{
  "n_layer": 14,
  "n_kv_head": 2,
  "norm": "layernorm",
  "lr_head": 0.0139,
  "grad_clip": 0.5,
  "decay_shape": "linear",
  "batch_tokens": 131072
}
Below are experts of layer 3 (counted from 0) of a mixture-of-experts language model. Rows are named router (the router's row for the expert), up (a neuron's input weights, with its number), down (a neuron's output weights, with its number) and show model dimensions 128-191. Each number is 128 + 24 x the weight over its row's rms, rounded and kept within 0 to 255. Numbers have three digits each.
Before each expert's rows: a language model's description of what the expert responds to; "mostly gets" lists some tokens that are sent to it at least half of the time. This comes from a sample of Wikipedia text that the model never trained on.

# expert 9
Geographic and institutional name words such as United, New, North, County, City, University, often with direction words, as in Fairfax County.
mostly gets: "United ", "New ", "University ", "North ", "City ", "South "
router:146142165128174085086162151162120124143110097105160118134142165104154142152160158084134136137131113103136126140098132109141136138138115111140142131136115113133118139107102120134119118090101107
up0:129136197116103077147139105158098120165110130080126119124131102129103146146136143145139140086133106129114090129130124128133130141131131165152123116120123158129156110108106143099137133131133116
down0:134135137130152121147154148106155128115092146179138149134176152133122135095147095116102098141115160131140161085141149128140101132090110079132134126071115171165157115137136131155142113110129121
up1:098145151123106107179125131135155133173129099115101116184160183143140134108120115147122149114129112156102140114122117149165135081148129125125114127113090140129117111109141134082092122151121088
down1:129160157071106108088168142111140155095102118114130115112140113087123095155126119120122101109116187144162133103140120119111069111139144138107128098088152131134108146112108091149170154106165151
up2:111120080111127115124134137153109132111105152069132102152157166141141135145148176115148140157107143114153117108155142128132115086131171121109146144101168145086153163128128104124112122134095169
down2:112128154098176071157134108132128092161191103123190096109133123130112131145116132141094110123091133112128132133106122141132141152105181146120069144117131082136164113120102159102150141132161121
up3:106088101110102104097136107155130170118147111131091120116116107100151162139136122142169126126142197146160134186102142157125160099153096176168147130113130121079133133111109084151111104143109142
down3:124144120118128156126137132159082103107116119138120120124138133162153108135081117142145126159114126156159139076159189154142144109105156129139105165133142114170130168099125159149143109126147087
up4:133125069118158149123150179146116168097125144104109178085145105083142099129166136103157116130113111153152114143140154098115147097138125138135161122133118125112143108136135153122108120132159103
down4:107108136130090140127105131109087161125119143145131070142178134118124125130164118131093075145114099084164134142109141140148140138119175133112126153129108117143124129125130109135133142126109118
up5:081112149126105141152132100130122108089155150126146138117141127090126145108117155151176162174134138168103155156089080126143150140144172154137142121080122128127149109123095123158115131175091099
down5:115128100138115120115124157128111160140091154169109089147124093156100147108104122144183158150111124124158151142132138091099143098099134098132107108151105066143124106144147128147097127127106110

# expert 31
Stems of learned nouns and adjectives awaiting -ation, -al or -ical, such as oper, studi, Commun, f-estiv-al, J-ourn-al, design-ated.
mostly gets: "oper", "school ", "school", "Commun", "fem", "studi"
router:114129162151139143116139160166147124153111117129164141130170120122147083133146091136153091128124153116144130120117143132103126119140116100147169129148064146139149136095099131157124149085081084
up0:150109137145132154129121139143110111172122087110159136114153151155146110138148166126084074109092120111110149175153132194152134154079118171120157120140165144187167139123140087145132090109167127
down0:163103133153101134120101117126119118142145129099122115105121147107194107139125115122125137135111103118126145100150117088146135137135138155107045149135107070138127122161140118133105147150171164
up1:118127164132151128129127152173158093129090090136092143071126116102127109143170149126140068119149102105158128119115096131108125145140143118111103092174113100147130087097125089135144198133123076
down1:112131139111078141132112111143151145115101076157146099121126098129132128106104099130101094185102154115121084159083103119150167111112115100114162126141132117101158112107135130123145109121157122
up2:167114158125129129146141121123135134148169117114109098157119121131089105137119106116115123122166129142162130125121137144144146127122123137103132135113134148109112115120119098101150165094106192
down2:143101133126119132133127145126113165119137138115140129123101211133134102148179164136151124169128093129173128119157126157169129135132121132103158115093128068115137146099127144145086096138086128
up3:141107124099112142138100126134151129152143122104167104161148169155097136141123109161103113101129170115137101101102109067143147132138144129111105126111119120112123157145103096139134143149104130
down3:095104123085132065106136176159117139138150141125109153068118119106094075134080134159156131125105109169111148111168150122169116115146160156141157113153137124159133137127125103106106133122146134
up4:111116132117133172115161126126150070136130109115111124077120093121132087141140109130092143090138153128123109083095103122105084123133107137118096110128120095145146119128158174148149125160162103
down4:123133096125124147155075174099148151145118106130138082160131116120138133095156109134153091116125109112109123146066145116128150165127157133123130163165095124135137117137162105171120132176097147
up5:126132087138138155126131112158150084153111116130145121144091114073093103186120150124144124114097182099116160103140167105147126137073117124089103143141116149104153083162153139111146143107087152
down5:110105127126123114114156144136129128112169178109165103126116130129081179121193116181160074120114150128101149134118144114128148135097170142126109132143144163120113124166145154131104136146084074

# expert 44
Opening parentheses and table pipes right after a name or entry, plus semicolons, equals signs and brackets in lists and tables.
mostly gets: "(", "=", "(\"", "[", "/ ", "– "
router:131177127100147129116154151119111145150117141104128114139138119123137092141146161133144130158150136136153116176138126142172130131110110130122098100123135151147178125090136156152084122163080128
up0:124105142109156123101128089123092138165122129128159128140121114136107139110133142105114156188101158175151121127149109116086117124069141148101153147127147100090139155141157123130126171119144138
down0:102116121169072109189105116148140088138127113131083101113161121092142136139135160185150081106146144103167151106151145105172111149143150121124119149141103135122149121141100143136136144138097104
up1:149106164105143106098170146109145108105123126155115074135128071128129103148121144132123137151146121079142136110098146125136134096150172098126126072147108123116119116112165103100093138126131084
down1:122206090140105146123129166123156155179119144127133115108181140129139122102122111149146135112138149154134153122157095123102145112114110131158109111138139152151096106118098139085142088128141130
up2:153103111167140140114164120123138134135085098161122158155127133083124112124122135112133155147133104136103125081176137144115127088112103155123119122134141112134091114128110169123090100127109137
down2:107099160120109146141129177121140126163154119147131122105136113123158125101124142118173091127150131104124110131131111124131103185136108127127139132125125108161138126139131133120142145140098108
up3:125121116139160086159134137137121073129141163134129167107141159075128145097133134098119147151140101147137125146078169130173164111145131120104144160132111182122168105144130130142152093128140107
down3:121131123105160137112123145138147179102160097099151093168126110140135128149143140136081139125119150083119124105145117137105102155130119136143138063150130126138118158173164147129167123125098134
up4:141144146115159136141139145111131139158128136079156102169145142134116109131097155127133168173088134111170141113181130109090148123156113139189152132102144096129161156117158128100117090118076106
down4:125122108142070164110117103107113117139132128129101135112132121133110132086108123111103078078165127144082126141136110158142129153116167145093118085116169123143096145132108136144155170105154156
up5:125136154180148116072126109159100124143166109134129117106160129153127115120144135146113160109176141160135113058111155148117131108133116137126143105100098151119107124123096074123152109121122130
down5:104174105117137115116170107137141115132132157168134124111087095112153144109117106077197097078122105122116106141137105084129148120110137116109079105150142136085127121171113132160122089148145118